Experts of a small language model.
Experts: 160 SiLU neurons an expert, 4 picks a token, a softmax router.
Below are experts of layer 7 (counted from 0) of a mixture-of-experts language model. Rows are named router (the router's row for the expert), up (a neuron's input weights, with its number) and show model dimensions 0-255. Each number is 128 + 32 x the weight over its row's rms, rounded and kept within 0 to 255. Numbers have three digits each.
After each expert's rows: a language model's description of what the expert responds to. This comes from a sample of Wikipedia text that the model never trained on.

# expert 37
router:096194152135129144100141152105115157098081106118139196158083063093167140102108171077146156121104074101131104153140205073171079110119144119140186117129101125131137142137146102126111136133061199130102146073126164169140126108097131085152104133156077141149180119110090097101137124105101106162173172090136086119106208162110157140132143126148132116179137086120139160165149147102073118132115187070097158154081104145145085089095097188145073075159084153119149120117118167176101112110151150177205134112101073096145143127089112131126119129128104128105106127094143162085107128108139104107154127131136106131205119155124134175171093114197116111186101110174139168096102175150101066118075082216165111176115093134075105126173092150156173128097102128147142149122154178092172100084112154
up2:116161150152115222134127147045102158165178098143106144150125140161125212149150046079091120159121135130110139158100069118130100094131188125110160049113078142126148168157168065124156125087151145140135088123145123139106181089144114080130077124136190131112136127102072124087185112120120147056133130142167150164141135176193180136129162126153182143151131090087116064124177134121072132104100080140112125107128108137153127121113107097153109128103184135127149109101124080130140148106145168095109113145077145179132093126152097167117144146063139155080159054111171113080107136098143135076106147183093062133134182143087177075076152092115095181138113149140129088186122130132145095111090154133150101131082138137119152114094116158159148141082082064142187087145123126146121102115130072
up3:141155119112168175123091100094158134211129101093141085169145133118107097127128136127176155104124101141143133147109158148098112132103120164156151102075084188081148170122120109108121114186128157088110092133064134155167112117129236153154159157083144102132124137181105071108192147107127158138140079132159115153083112100155126132100100111152102128135201133103110090059114060131071153125121121147145136088139111134184176132000107145131089151147123139112094076155185175081117149147173136093142145114112161181142054073121182126157123100139145123125097064137076109175180134136090168105095139082131098122095152103078152150159204106116161117112175116156134143122072145131158089104158136111094129144146113121153187097196094112116106143119079104117152089128120102115150136181113132
up4:101127117118139143102098169164121136088169082123147130163095057105096083108184134165170102166179114166110098139121139124109198115162105173143116134074093146159120118126129065138118148166141103060098093141082091121109109128159097119178118117135122117152051116152135098138189087099120107123111071086133128127148144129147184160097129106089102094148111160147093128110103074140124193112131069158121100111137087153089103134052070119126176179165073190151093167162169167074120111127121110098107086151156061163115100180146163129108106141192053178147154162198126108142094079116100103102138141106175168126147126229106137127126142156136156099123160107116156124149136107124148066155114112165106124166113126088086196077169123149163144119150215132106148125118106118133176150126159152
up5:153162126152097081150109063156127095115090131077153115133134178177175099175099127094051110100079164145183123147125149042101116163138147157191139154145125191180103082189081105079137136122146070147102050132104153087151117123122097052093133102126123144172134073183136125140161113106115095089118113129157120156123132121165098124162083136129076123096196141158095117090189112144185156123088101156103176112164147162137199163156119154177126156134084080125065158157127114153116067130077129117123129101158088153161103153162122098094102065114091113097135140127083172109091130086127148146136142160106102149146146167165131141139131068109088167135126202138110109137170130095124121158159170135112134106143078117095141072175128093139092065195126164104123126080128123167134089122149108
up6:127145139138123120128095086155126125120072113108107132139163154179092136193135110094115146105108132095179170175124134058079156149164184125128145133108130093132130099095169173100086157068122115114089162172102091115131157167110184125182171125083182112192112098119067111100110123157161093064110160129063169126112156126144170104160081101094117108170136156115132104112178066131078201135122192121093083103131168130119088112173127137140165131101092132199168158084170108162036137129139122092124171115106110134122126090159153128123151188048103094136120089120184135074160145108133119173098146120129106043153145135148126135090125176123092139177143180101094169191198145136178089112100131093085078131087136161130119122119089105125139143163114152075128131123138104152097165087124119
up7:090131099136125145104099148075118136118166147167144117137126086088147150168127150108096145106125134176127138140040117052081098175131113088146062097111115138142093132070131116136089160136118163078096080090074119141051134162144110090102142109120156145057101156149096125177138138097115123063101139058095183147176146116108120145139106098082123123159140188088074162131212058142065134145120103112156127165121134135139145101132154179104112138053113133161120103135186166095125093098116129190127116174137166116108146135166108110092119111174133091145148132170105082158158095073219108087133150066164187131149177123136117119129130167144155162107186114137124150193184125093087112133119151124171138182097221142158167187108127136102111105140112109147134121155093134131153119101132158
up8:080161094104092192080076125085076152144129101088096137128082161123091115158101068140085124136124147104122106102141120105166183166101117087043119140100139097078157128148091098142087164118130118158148144167131117076154102158162141069138131112128116133089120159096108133179180133150116135147179174138136146158145119115178073112132122141071119132116082101137152083055154145130111124078128134139170102168135178123083197095107180169169109159143111128115122116150132068126090215098107055148150132123159127113147126107137139145151152120212130116137140093132162059046104204161166084106146146133107139182182146157153120100146147084127158090143143093094117121139108235152129100125071118110129104090126159158090132125149123166097065138140095163095143137156135122129117134183087063
up9:160167198136161078097185155087172116128125074132113165106035207139103123181117144162151112105178086143111115148156000103154120062110145094131116145200125084075143119149085095143124086143117162141138156090134129113089067142133168148133129133128146087095119150156120094103123104157126144138138156136130109111066170116124164135144125194135121175134123117085150163101133134152180142119136095112096139130129155126095143152165143134098133145142063149114119143106114156113139124126054145155121080134207110110119147171122174138137133146087070182051113143100109156131150140137108097151178139107087185099093146139154140158085127118123125169114119157127046153109072103101083112170065139162121212146098166116154130131061111138147177135122101119114112115091129122151131153171153117
First syllables of European surnames and places, often after an initial capital, such as Ma in Main, Le, Gratzel, Drakeford.

# expert 51
router:147111117166191093131114106126052175072118135149143110174161095126104167138101124101095141127156121095155167061107112130146109165112092066116164123115120147127084094154095105178106114167146140127092166119158110122099115124111060097165157109137122160093153121079167120139159079125110137155153117157119128139155186049188117162062124136124151105152098119163105151192148110145103137123173119125170133155142131130078083139115197172118099112086079109055109141140115113125080153119156045195196105127140092160185132166155150150108126130172165166154099169156139183137181109119124110113135123083071072184177122151094080170144119148201092123121124075139116158163139114078080065061186115148133155101094144115119130139134126159114138148109133153198159108112126142177150148088153186
up0:119132136106104161112112092102140166167123117071159120151095132149087126154075195071121140183155143108144185163132112100135102135122165136161144097179129166076151103079148129154127121086159101094182119106091091089165138136126193134115150149142102080137121082056173075205151085113113065166162139119076150177129161152128099130067128089080150101170147067129165157119126067135147140125085151046111107101135057091177112187134175144094121148153084205110161104139139106170131151092119122080136057109152151085142155199146133092124036110097138183129097129145116157156138078092139107109104132143134133130126153158066111174094106154120133121092162184074092153109138116093090127128137126096131151135155110124104127112134124202194088146128163134171142145135116124097149089147149117
up1:197155153071132081143129132115129099120163127098137137141143104096153108054119101147187107120136129207191067113125143163174108148110146139225087122092118232060123122134193133094084147134087080191084169131120125159118118093143139129184112128127121095114133088174096220151166098080132153135142145140097169135134138102076157137119166150097147138144123174142137160083114179136071120160113093116105188163144091161073145084092152121160103083106126120107154146136102155101141131143085150137163129104179101104129153128090202131086153140097136018146156141111124112116122091125106186113069120150160074143121108097113106129102147122133169157069123181158157185146129137091107131129154138152116122068153098161109158168146137103088136092119147120095111163139145152110086162089159117
up2:085161096163161129055144127124147155158122069138119169110144168097182155163117102151083115136135077146106156135131139058129162154138122075167142117153132126112171145157184071144090114152141149098122121129140123040132158117164062059125060128103096173097148181111155126132145107134107124161147061100090144135177126158176154129092114141143145111080117085108146104167151066130136122113130137120131209128131223185156119123164160152082083153081126132094110152176127112138118125128087150151138116066164131105064189154132155170137131090101102109133174144099224120109128096103187108109198130112168136077082126099157108133103122114086101122143182088153142061114185145131163072128069102159169110132126127153111146154151198072103140110096149135128137107113153147106148105115177115
up3:117100143071134113031046159125135110138170136119086118193082123157130110064125151149137139106158169104107131132114134159137193103211198099120156082118126137181097102043098143133147153140136096150079117077111104177150111153158091132115117127139089139144135140148123107122108133185178116237130151133066093107114117142125142127182145164160129123123160094091075129118138093109117107084128092124104138143102110139137070101088094126172055121162109108149123088159133138101144083094134092102121134118181075116118168095125157138156086092142126138058165077102117120175185177175178157143102134139093117150090154121152137234137125143130151142140154083208087094103099172127123145126152078134089117120131180110096097115166152100077160124151155131134155179112121104139162143155161142
up4:170092093168121146160170150145117130144115116138114126120117157160100144114092176166118116168101114173112136133166145190092119153087091139122101127109111116087084149152101112118090113114087165092123133076133146111127146109061126154091116131108146145142152142057097139134138133125077102133111117099113156098184132136097165057167119131176136166133139159124086135102125153194118099100113153100163147170142119164167077058122079179132147080130109123150163095141143144188132151088093153141025172135110067104139112132050109131137089115186116122187110121165113155114097041172184120129185143122128101083079115141097121135166134118100128098191106063143131122154054107126169147144134105147113160132199149144177161111053158148155223128164144074148170151079132092109164082115153176
up5:122084146170128130111128093102111088152096091125170156152166097129132100120143117089098158105097147164145137125117080158142122190104092177148133133067160139145064185099082104131103138099100121141120130131124116140125147135106146090133080163134091136162180098096140070126123116116142205084130086151123125191048167128140146119118183123075102137140120123070162159164178130107117113167077123120080164166150076177130133151151090114124127126131148127167101159202131156112075122132098079120129205117126123127092139142135077107190145178169130067106092114159159118160048100148068152123139148075133125123102085177127117128073102097153132131081167118198130046101086113043145136109198114166182128154147097162148111095171136113160142082187136145143144159154179151118076111085165145
up6:089131168135171094120119123109111076183152126152150092058122091156117176098113079071177117115105129129106157138166138125122185132110110148123138158141131160167140157143160153099134077120103134108153105124109073145133163140136166198182107135098124080112139184141077198081155136150112160121081093115163147188138113158120132143136140166117123108173138230136113127135115144122068115108182140101165160103107130135135113079150140173147043185194132156166088132101084170145134106112135148093111077113062158156122110107111104103095119111017144164161119123159120118091116119124145136127136131120165129137072088044135113124174151111139127137134095088145191127166146154130068127125083078080123134184118059145132103133132171065086110175165179118111112198176113100130166117164102099
up7:122125151111115159164132121174156107064073099128149164100100144136156112149127157180096121112147144074064165126124140180100069109151174178139117124093091114083143142133125078137166134196105146094086183145117139116120096164093068074159115127144121176122100092151128143071112085106149088156093121121097057112091164140132190144065178127101071056110110154168133120142155137147193105152115134114095133149126052143136108165131153132171108081072083068102163139156158118155155085142139099137100197138075103126134140087112111118245104122123113135142103159164151171110092133148098129096182151093109136151090093095121136170148077115142092130090138091099148152093068094110151178125149160100174209115128144155159094136137109136106142166142084129144126192120078131109084110101119166
Final pieces of personal surnames in sports tables and credits, such as -son, -ov, -ley, -ć, Smith, Scott.

# expert 0
router:159179176078092148122112125063096133127117084151092195170136084128089064158144119167148136136124196129141102136105145080148127084156129185139143119111110104140139032134153159170139103070178104078139130081172153130069155130156147054177148111153096134114120122203134172081152131115120130124126103110111051165138137133129107090155092155096126104201139084069115147099111081181077154150160082168103151159104136092197098245142133142159148151135145107075151137148158136197117144123166140116087104102143091099132138124124060165163120125131087168165166136110177125141101094100115152142157125140165133129116134103177107147145120148105127134104096138112082147161083157138131135110120110168152122122086132152148056155154101055089141095168140082104180116176105131135123099148156097
up0:132128149100134132155079159112123113156137099149194124085114136175154161098112120178117171099137138111148070119141169183122109117126091152203079155105127064140139113181216185086127093175109173115067082130109131177161109171076126144121129139134134085127125159129118109148153169131155096186168129165146116107133073139105118147111136152132085121079106070169149146156175111125205145140156175143086128130141091111144158108119111133120100136158114156178051151131105099145071130133117103134149108107112128155074137093081139118077082111109161163160127061159119136144107103103151130150109135117093110025137139154105131164195178184103100186166139110132115118115114102097151114107124165111172146057060110134027074122122117155058118100113130158126100151134111126113163098166126207
up1:084057156073132101124179137116150086150071124153138166121099131094130058114146128121137123151128114095120121105110146122102135168166164139149163107119095149078114076163176098099093147112129098100121126108108128169146119083087126108087150134173142150212190171126111125187102151181146135115178066087153163164128118160122165100160142088158124154157083113128090106136154121117182142133093151107130113150178117110156202167197127151135142107104098145186127113142113110165125095140158119121121133096155142153146211088105204213118172111196163165168107078155156109153132064130070186122126140139135130085199207152154119121106068141107148154091118114150137059149125084126125091137128112096117050050123127114123090110092153141132133099125092114077133111067115133131118075102094121
up2:178144157178111126129093113150107081099114099131113053127113111157153135109097093124105094196116156124083110167189178138163110101132203128119122078153209121140102083078081205177135094129055098099068106129171129152131177139111077137142061108126124176132116158131137122146079081117162154099147139127174100137155126151154135117141159093117161107108074102252129098125201148121117143082170093094149117095093107115163150154083138122140189085153134101130098130138120130072118145100095168088162108142113149107116041086135107134130084129173114103120130150090118194142159141098158129100143165082086098134162113135089149124136160175132093161114139081170144144152123107121120159106114128174086164097111158113090118100094098134078166110121097131161113131160084161063126186111083149
up3:142142115178097132073140118133162102136131149112162200162101145126125146127085171143108070123106145111156079164138110128179159174125097111145107059141109087148101110133199098152108169157148155140126104142092076166108135202170122120142135142183056126180081155124128155138203144163146088088187141103149091189157146104120107086134091110148131136112159066128158172125095055133119194052089115119106135124151158149105131137116105169052114113108141107130112142074128090119129148126113125110133130046166135104070118105091051165068160145105125132114141119120122139138152093104151140137181127115130169095165138073149088170154155122138052176129151180124158152158084154119089105107169150101103083114135128168124133155165087129120157097170172185056188118111185144099126080116102103
up4:105087110088182117140191114201090133086140120157112100121156125167125148111140109083138073107128101090086105101105165136080101162152112094142145118101123119153148134116198139073115144098093122125124178134114124118125127121098132137164116129139121060132179106111158173120070119197148101145191114092183243058122106113117163091134053065107148135127145162190126119075182138115140194131122116148137079140103116144111130115094108120128118108092079123131074108138103126086112106216148126134133099150189140123101137167116124145130124110126125111141097174156151157117107111178097096123137134091220185132120137119117119162109169122140162113151123134124157103184184049103066097095127146105057158176099115121199164161134133150173187104144158168084155110112146112094088182143125101
up5:102060108147140177088114125094093088158148140174117152076172124125096141128173178180153127094157119142126088119091108147150165143154058134159124089133144129149068146106107166134185101139097223132095094131094153106151125200103109162114142139071073191074114154093147153175192166131137099145135145151128137127155143119163156107099141100088093156062136131100109105127132137140117102182137103144087116147083124121107149107096120116142068151122157184140111154118128160161151075110146113156079220151115160166067163180129188101123095167039184159146119122100183067119150112087086142115094121133104150074137088085118137088128093170109095163143144162187157114141153139202122114136089148195120138120141156140065080137136128152104113102089119116083137155170154135152077101102126133
up6:161128107115117127139148118110104096139098102173115079183110132158182184116077084136103103121119065122117132158101095127178149160164180122091066068087133090168101072119090199106152119113115076080143175128137147176101131166118129108095101153037135166177168149137094170086178120149122159134053101177162111121108095138135159150145130128116131144166065121155137208061180168124122161153127127157130105159132071086169081148118094125158102098132095136139086092144124114142082108082115149141120132124065186102088113128106101176154148131128078129098140128166171118146189106093139132115177149114191133151148155115174141088118174105140096144169110110148168144118147154169162086122103046155096185097122104127112160112191126101111149111090109143181176116067130134099147158084083130
up7:114134102131182173092117111151103081154075100162117104112154150141140103084152084103162151142108147119136146139157109159114094161189136071144079119180137169153072119145130130090106084108089123118108106113128085175116096169085116100134118151166141077085122089074134098128147154127084118138167139141160102169133062175119149102144183089149118149053154088161079146114169123094142121192177140058153107106095122056169111127129142164129160128107155130181115132113143093116163114143147102096131127137036169182152139137193147139141067102124133185135112127186177155071167129105181125139101137115097127152159167150081183091131114123134078093103110120065151108187155143113162188119127092104173134145136151106110091120137102087177107125110132100212196079082101174103099193129147147
Word-final pieces -ed, -ly, -ally and closing parentheses or quotes, plus verbs like used, published, released, in biography and sports prose.

# expert 1
router:132139171125137136196122169095126121128107131158145138155170129137203172112081118147215145178126123106156135144146141124095143148149122201168171082184089151129106140174071053149154134126124140101120090096134101139126119061146121183131129112158061081112155178111123131147129132136123094107142129103089127073112097130095163142108104109122146148120096143189143186141097078111081173159079168080119111101146099122121062084101131125110128036113134158089138097151092103154147166132134103103056164150112153156133104095108160115111123114100127087125080130145096126117122129141135104154098121106186109142125167140105087134223093099126078135156095131152158141143042085188163125090156125186075127215156095160156140132086170145123166109183161169133159191082156151147125101140081099
up0:151132122132118118195144120116093046125111138098077182112099133172091129111158136114130133104091124106135118114164132157098122184182164048076097145098088091150090097113131126122156218075152152115075168135143177091113154133096135079198143135130057156092094101181169150138152096152197143071143151132167105099162149144168070156085178148091083184094142132133151121124128120138117195130157061131076075128123169159098141099093100138134135154139057171105092118133117141105086169115075160126091141130117138140137140131139179117187127160187130152127116135165125171122075095150135106104117135132131154090179114171120118201059148201100122113121156084146120123152188139137110089090115128126129175100093124104143116076094134092161090094122114089118199111144155146140148082118169124
up1:168116145111138092094034128118118128146126061137090132152133150089101108105174154143100118102152118093140130130162159089116178078176108121171110106117083152154123121124125147141168140108176114173122179125143066087182096140080111117121183103176048124134111107111103109125159052111111110045144132126095149103120169178132096132096147137098118148108117145149137144157121119142104109137178104146161086164162152134117109124142082154107033106154094138074082183144123092118123142151133161090081186177226179160139180143113101120145116142157120185122119171127207162165101147083156061190153142110152123098150098145076107144103139125121169125127133123109112177125091097095145084097105093157128115178061170110104132122164111183091168094183098156104078092144117137156137183077131136
up2:169067151142129165109123159139109150145107144130094129138112093139120109078159125071087116122127063102126189067143124164167132117110125103131094124124126152148158137160176191086157116077129180067108149132131150094158101142179129114105130094134150098100148142127125100147129139107171123130121159077119115101163142141150216120126158122105145131118130152156117164066115173110036129089137127126196097173082134175080148205104138166136162133099150101074102138173110144119166160139066136157091131054124140171122076142154146137157064087134145102133105184150186133148147123122177185162086149102125089209198038101121135120098121115140153149106129117099103105094157094107135148130138175149120150054075156103162090159110073119150143124084146127125153109129062106084204124081146094
up3:150106124150104122103123085135081052178109146139087118135095146097078122120099148105117137147134087132088097153137164161130083052105140132164138070105099148155130121127175119154148115130189189147156148150127135138113156105104154134123126090121107149165115151174157090132055165084138094156067137144095159102191175123093115129044151129139176170151064135136147117111083083145115153136175146122168149024127133131106137147077150068161132113146115120104136094150091153099103155126109104133105170074186090173103127059118155190082129150089160178167111105135134119102105144104091110099100154132123155159233092140169125170126114166096092084138108068161116097110139138092141151137143209098124122195149163156150116180084133117119116134145132105202120110183080108108074169148107119
up4:117144089100166147156175112065097101110099123087119197140158211126127139180086063094105168106133148184100147132091165114058116077184124120151136148134136140131126144057097113129143119102117100151102116142111074103122143146092099095138196147118124141112120054158137089128117092144143155064095162155196153135134149128171093149072123144033175102176128158150098144176188121116100070146102127166152120162183156112181150128126106119046085161158130147123094091095100099091125119149196115168104129114155128135169096077172115110090086158134072122129164058145123125097136164094131126124129141140141152111141175109065138169130171189201129154147095122106130136171101100104116109126122123183129214147109113179151142092113099128190123138093133142096095127134162107150118158124125086
up5:116141133099162171174156142107188098210187145152121118130127165140084168199081072119145087186088067090120121131150130144129160090179118133109146139175125125142113157069125112111199085092133022131134114155088094122129156170130171100118200140101115121114116132165136078142105138143166123050124147143168146184154151140145107077153134149088108164092155111103141131129137115134129123147178113103166133126093111113159157129158100177103064118066105112136169100110093084132096135182060161121142143170147156094095116161199162138134046100087119061123157082111150137098170138124114134155159143116092154150162090051159124130105079099143129091145086144132087116095100179118127111142070153150114159108118164106170129102101152144121153106115097180175137121133126115075150165142136052
up6:155087100202105191147077180142109081140187125148092109201113118119131135140069197165110150126142128136171151128134155170084096103009145133074119107053080152123119119087109163123104147148156138136066082110159130152111157143140140120163119138134171151148193113065094110175160091125108092115127184139149080153142113164155173157082143193135089124126159181098190133145099114156119102079129102110138144094153083063133174162141172119136147130116090093099115111102143164086163148138114167172079112104117113104116131094067057123118167109140151108111123102143149093171120177143138141118069152098112140180069090156145104118124074108168149135102159132115109093169123105128120133155169146124121130160094142127134169153118026109088149097079136149108173099118173145092167132121140098
up7:086154178079117094098116165103084116126147120144107167174131099137122156122167114180115106044130113099133101162116166170132096127075122114090102119140141104122169145193104165144076102158102172167136062166106136114145154119174138115144175161121105112110093132174154176168103109065064088130129118130150143170177082144141174114072130130111134123135120184080147095161139135152200095150128146149098116138126164128131126068082140134082132120083129106086088124160085065042106153125114071113057137177133115156123120039142149095151078111152081129115138173119110141161090118119187172059187147160086147165126138096157151108164103138099074153159112184078116146165109094136131192104158158149111159124167157137107167145149123105079100134153125109128118104095147076083202091153123110
Word-initial or early pieces like Ra, Ro, Bra, Bro, ri, ra in names and words, such as Braves, rifle, radios, Shamrock.

# expert 36
router:147126119183124067104094107150116129152114094111123129128152068117127149142091156136155153151120062126129108126140157186120098080126117140149170072115139154134076158078069149162122142149138178172088180101117128131129060138108088072155147146152070112115098176072085145133171100083133093157115104135103086146202163101121110144101171134130146121177085120151104130129129131100089082109157146110057108152076168151131056150174130164143107067130084127148109195193128197109125094176131106193171129133116088152117149097133153150114155131137116176143116105125119162146181087122116088129162122097058125126130063144094135162186095136166120067161125110099107196145129136083125091120123123189168105117157174163128121140150063110135153152093159154126124129130075128157180175061207162
up0:128101114078113102144113223131164115146139078151115123133037116111134152147160127122110151113128151154131101160182132141121139150137161142133127166151157114147151098173080184193091156093166121154145119113134120109132146158125124111153126084127068170155164123138138197125114062131130115085163126165143112102103103093100162095108188076088077185167144113164090162138065098123157153124092106096119209073128104130106110122162159142158133101083140112119090115118143118139136080163098059120086172172128078170142113124160144138163096100131027120131149084141092161126116145105143108125167164101102179111098112176146130135193068137108148077069161107178127169102139091161066147139155129147104100126091173159159078072090076118151130134126116219076151054139111137138088101139107129
up1:193166095104137145161144122085120106079149132203093099183138106155106132138097131102149124116163081110078121096086136087163146195134085160053146145119088094116148094105150172086139114125164145130103117155113168145113116127071138159115089181148134112086059145135182144174135099120141088072062161109167122145153148151151130138089085122168184094124088155102079106106134147129132098169150110131136081108113177123153166109132120112091128136125086098086161099077122154139101107114143145139152052128132108105125157120150154178099120045079133144133069103157069149111135185086161140126187142077081144133109111027154141099152122155156109135149095186112105170128168150144140160115137120117136089115178166113158133089143100167177115180134048108177144129102116122172193170179178155
up2:159117113175119105168137139094098104158174125145122087062114146085047140138114095198121152146158139142102134127092116084121117120164105123075066141059138117146168153097151080132107144164099147169159139147156045072129065148170073133136166105141100136121111093154137184074140170153140111090154157078125151134099098138118092199132106154162154137179104111117114101090115053123087118099129067122113130124136188096129135174145065148109135209154091158125131154125075112097092140155165142101092127195151179143130103106112139147164098149170106142066162120163101111075137061166142088115101129147107116139087158159175138123150105152140106116130066160075109136155090101187152151181120099126150127139090175092117159171085147137152150154159163160055139160182115138124144191105107158
up3:111092192134148100156084120139074144145114176111089103144145121150161105158109143117123134107143151068130170145170183117096083091153149148123123153132153122142154154115119178124162083115092086151096116136117139140136148115100168157164092164125251101157115131125098112118111189157170154106101116144079163167115117101153108076125107193189137073169132121128123154133178102135107149132145155115067119116138093107112135134136143115118136141145156149138209117165090126163165129101195147139151133099152154042157108074146137103119077143146111153108144117134160160130097071143154131141125147179067140146107128161110171137098175094071128114115095142079079133121145191128161165108115084090191089093124133146088074150116118022168084183083061123081152104097098127165095116093040096
up4:161142125122091163120108126085111183149147075185114152047152116136130124094147125143148087071181155169121128140181168126169147122160142154169072127123155088132148106143102134090125163091184125150093105175146084172105141107176100106031071164127139124110052191097128131094138187132122117142164115141134141110064043184099149119174128104109168142076140163104153108162114132133146135177164125110134127132099089137101141102161122164202163176125137182101094089049128084151158124074154110158078143104180117150086129155145127116152131173169094130129142075156142066113155182118128111091069139107147178160091169090092108172088111146109125128161131130097148112108034186122146104162116146101125120145125079134136149159111100076114111122131116145184102160079133143161145154149148160
up5:134148165096111061138139125152098120162072147145103114161148151130102118094117118128154150158084147153103099154102093177151120124141109104156105091104171163135202138080128130139147129232146139107155097108140113129106179112109138157148140152132139101125112120115140123124132202133079086115117153099122097130127127113083057088091086134100131181108096140139157144098130094092127115065120130186189117098138166156157113107078136173209156076078139121132055139135136098088129138145133125150082097111107155070151156104132181152171093083186119136101176167132105175185164117146090143139146131108125078168129139118130125128153173095097118149175102160143160045134183053202123138122136057130132143124057102138220152169090170108128112130117103156161120143057212108141107111133151166
up6:092102083089147152135154082090120127141149091158129069153122146077056143131151105113104139154151111108213115127084075143139133187158117135132056185129155080181169130116145143107111126077160182110123096115100173148082137125151183129137111028149119152143112151125154176126128138130152148136114130077142203109078131169163094087124086148123144114116119128141120123132205124122151096128130125124137108118129091118051147137088185155120134123166104132160187135066119108190115120067061099090124086092115119102170160115046128087127141087099142104140117116054111149132097128135178159061142122175109118127153110095139138129139173097125149112127205165131140150215122125142086140103117161082083159105147150077144102117070142180115123103161142183208146125151125161107100139139111175
up7:155109158067150090150121145086102078115111127143145155093161163108081133108139097119100159119173135150129160161174116159138123156155175152092140121109071160161152080088136130121112135092157124146101108127131143135131158067100117117145110062130110156114130125143083162129126222092221084130136139150141110111150105123167121123163166103127149057123177163122058058077117095160176121198117077169147111112088163150168079110106124141081170121072136117118171109115143141079114119137051130164081128129163039124149120166078119120148125202128160119130131103101132116111104152168116114123115127090115187128119131120152169133181139166153124070205141180179162081061133131110182120084101100081103167111119132127166038191095134115104167138109177157082151121121111134169103131131110134
Opening pieces of family names after a first name, such as Ber(gen), Hu(nter), Mc, Bur, Wal, in credits and tables.

# expert 53
router:153102085119168108195119135107100142160127202152153115208158133119078142074101054102130098121132061152142087079081118132152129144139094092079144137101147196204145101128074087199079103156160126110139077115140162108105131108106158085102149076173139133129125108140135133152169104109133109156115144167133165164133119147172141135125115116160176168092101113117080148188152173108124150135172082124174175153107115085136095166121082127094080187119142144123117163171087104111137154092175128121178102062101174164155160163116127173096134114081148159103118141153175144115145128146148138167112120087142084093176164114140098101129184125141141170122103111188144083135156107155067080074134117142096141142082119129132114132083172158140060129174085179165172110093158118078140187162138077
up0:105174143087140082149178107078108155110165062094092179169150137122133197149152060078111121149145089109199133152147108162172110085087111118124113121157119135115154168109088161072196175084125132098131102160159092131140165104096109077174135141095134104013139155077135106150125079178120150148165119117167132116151158143150108175129089126077197102092115122151136130097174091132124161100123131094089139116165144147118163169106149141135122084105133070135079103103177098201086113129162135152108105037123153148078117127101089119118147141099143077140074130123136135157147150056130143134152146170102158169151144103136122134164112139126090145080129100128135078160120140144116160091065089165107112155098134142148195142164097181130120155119134089158185147139138118094021093135133113
up1:183080112166155113105102126072154106202149128130091120123103091113126147117084148104107139073176072147156155130105160093085156128070140101149120064170152132107120164097160169154124067075157164103107098103124100108082083192127195189161111058097159126151087118087131108143131132103199098154149190219204146135141084105154143087120160101166134106186150145132079104114142091120099124132121142138140109073177078112107119099192132165161089111101085155069192129105105108051136104113157187166163141116193124177095106166184161141128095133118144119185095115109123089132088090133140167104096148159130140088149106171117124155063147159111119138115141110112153160133119141100105054128139140144160128156126105113141126127131139164164123076109125121071172114104151100147143152087131136
up2:111141146108121141140114183124110135118112119179086114172044095132168116132112129091113093065089113186095080155111149144153116088110123123100113091062129153108166044126151143096113147101134182103156109150103123109133154148092111121159084108143106036128149089118075147125172080178169101156128083076114097161165162206111154148130122112148138078113181133083156124204144120115108191062137119143182148141136083143120179097118104157113132085113140121141137097063140063168146078153109112139087110124089146140118119119106143150107160136139110131117181105153150077119185093117149159108089144153132182109147124095145127144077126119151141183162133040130152110062158140147116150102128091152158168250067152167131073175173121160120134097142090152116129180135161106133131120127134144
up3:186107143113169118154056115116130108129116080111075167122092135161087073142125111091098181119100083132106179099114164129126161081148144152114168102111063158148109140092128211138131139131162168118148167136166143123157079082178074106168156140087148165077113127127129148106152126165016172176179092084145127135057102115104169135152141101129149131128114123116216139111120101184125112164123106156137094097137141120073160093054115073173135130129063107173079137124129156155153176131051167074116148166178106171110085126121163106103151198104138118118128130110131048169135157115114127130112141156124166142103130099088162171079203071126096124141125145127098179142096123118107154135094137146121182175122104096114125101157091177098128089115116104091124125162118122177111096138142161
up4:116076104109133107110136143138108163173102101112116118117127095057140150164088099135146145132145186101136107138122165100128120091122087131111111025162115137181120102109169096128120191154195119110145111213139146090136117054136045135165133160099110176139119110131142095124167097100106103127128054160138123122172122136130125133087059188125153130198168128141135127140109091135049175140106138160108076138117157128146101116136118117094049100128135107162127117119143148136134116108117154162127105156113141134120143068145142127165088093144131139093144185138101128085153123066132170056119144116169116126135167135221139165080097126128114108096113035163123147134104134203114102122130154143150076072126167213103094110146175100122145143086120135202163137112188096063085160144116140
up5:133130166077134145078125175122112112170159112122181067134102110121163095066080140145169154107098162149125135177167188172135086152145129084183169075174120139168108087158183094112149102158129133062094128073140173157134143035130100166151082148098139151121131131086122169138093100115075134112136115173162133181116109120189107093218106148134149172054075131090171094107130149177150105130164105138120129127138125125142075090124128141089105124087186131098132099103073154094131122114079179095156146132063176151130129129107074093151158099193140081140123061124219118070077146118174149131084154146098104114107130123111151142152117079155137088085197168146118143102096128088096124127096124097148063119119127110127107162136126120121087118148095119151148154142159156157119105168090120
up6:088079189177106091156113115136075146115137135099122146168090102167103145057142135086166153111090096081129153123072118152082126115116109155111153122162102157095163172118161155120126109127148144099038138118088101210151177134130111081153106085150156105118091123143069092192100194150154105096105155110142117138104152208125151125154161121108060107077096066129109140108133119098094102143114099130112137118145094042100091173174079147137166132154139102101136177147121130077107157143121170150121111111107136150103055121116080156134147181112130064105095120140191100139108094124091153166170161124158120160167092148109152087170154089135110094149113173155100157121105072124141120155072170160124160142059197110119151098099092130190147162147160137123134199133118110079173143139128071
up7:128107131150065092123086069134114156133100104153154127132096106137087122207207101152132054096160072103151136134120136141091075142133124157152085133099088136162114154115174073172175167096126186158061133138124072143097068127197152153075133174118103146149116117123145081179162178173135084119117185120122143140160147131147117127104137180128178091104092130067092144097141102133082047123082131129123135156157121142140092118140125129155102115129170110053171088166167119144146144120124115079088120157151158186110099147096126104129105176117121139075104162154190086098123162119139162111111143207172174145183116111021150075137119199149065140131060125131126118114166130131169147173122121110143109106122113129095087144105150148169139125155136085138110107122100139107086139132081102
Inner pieces of non-English place, club and person names, often Slavic, Baltic or German, such as Liv-on-ia, Vik-tor-ia, Bul-gar-ian.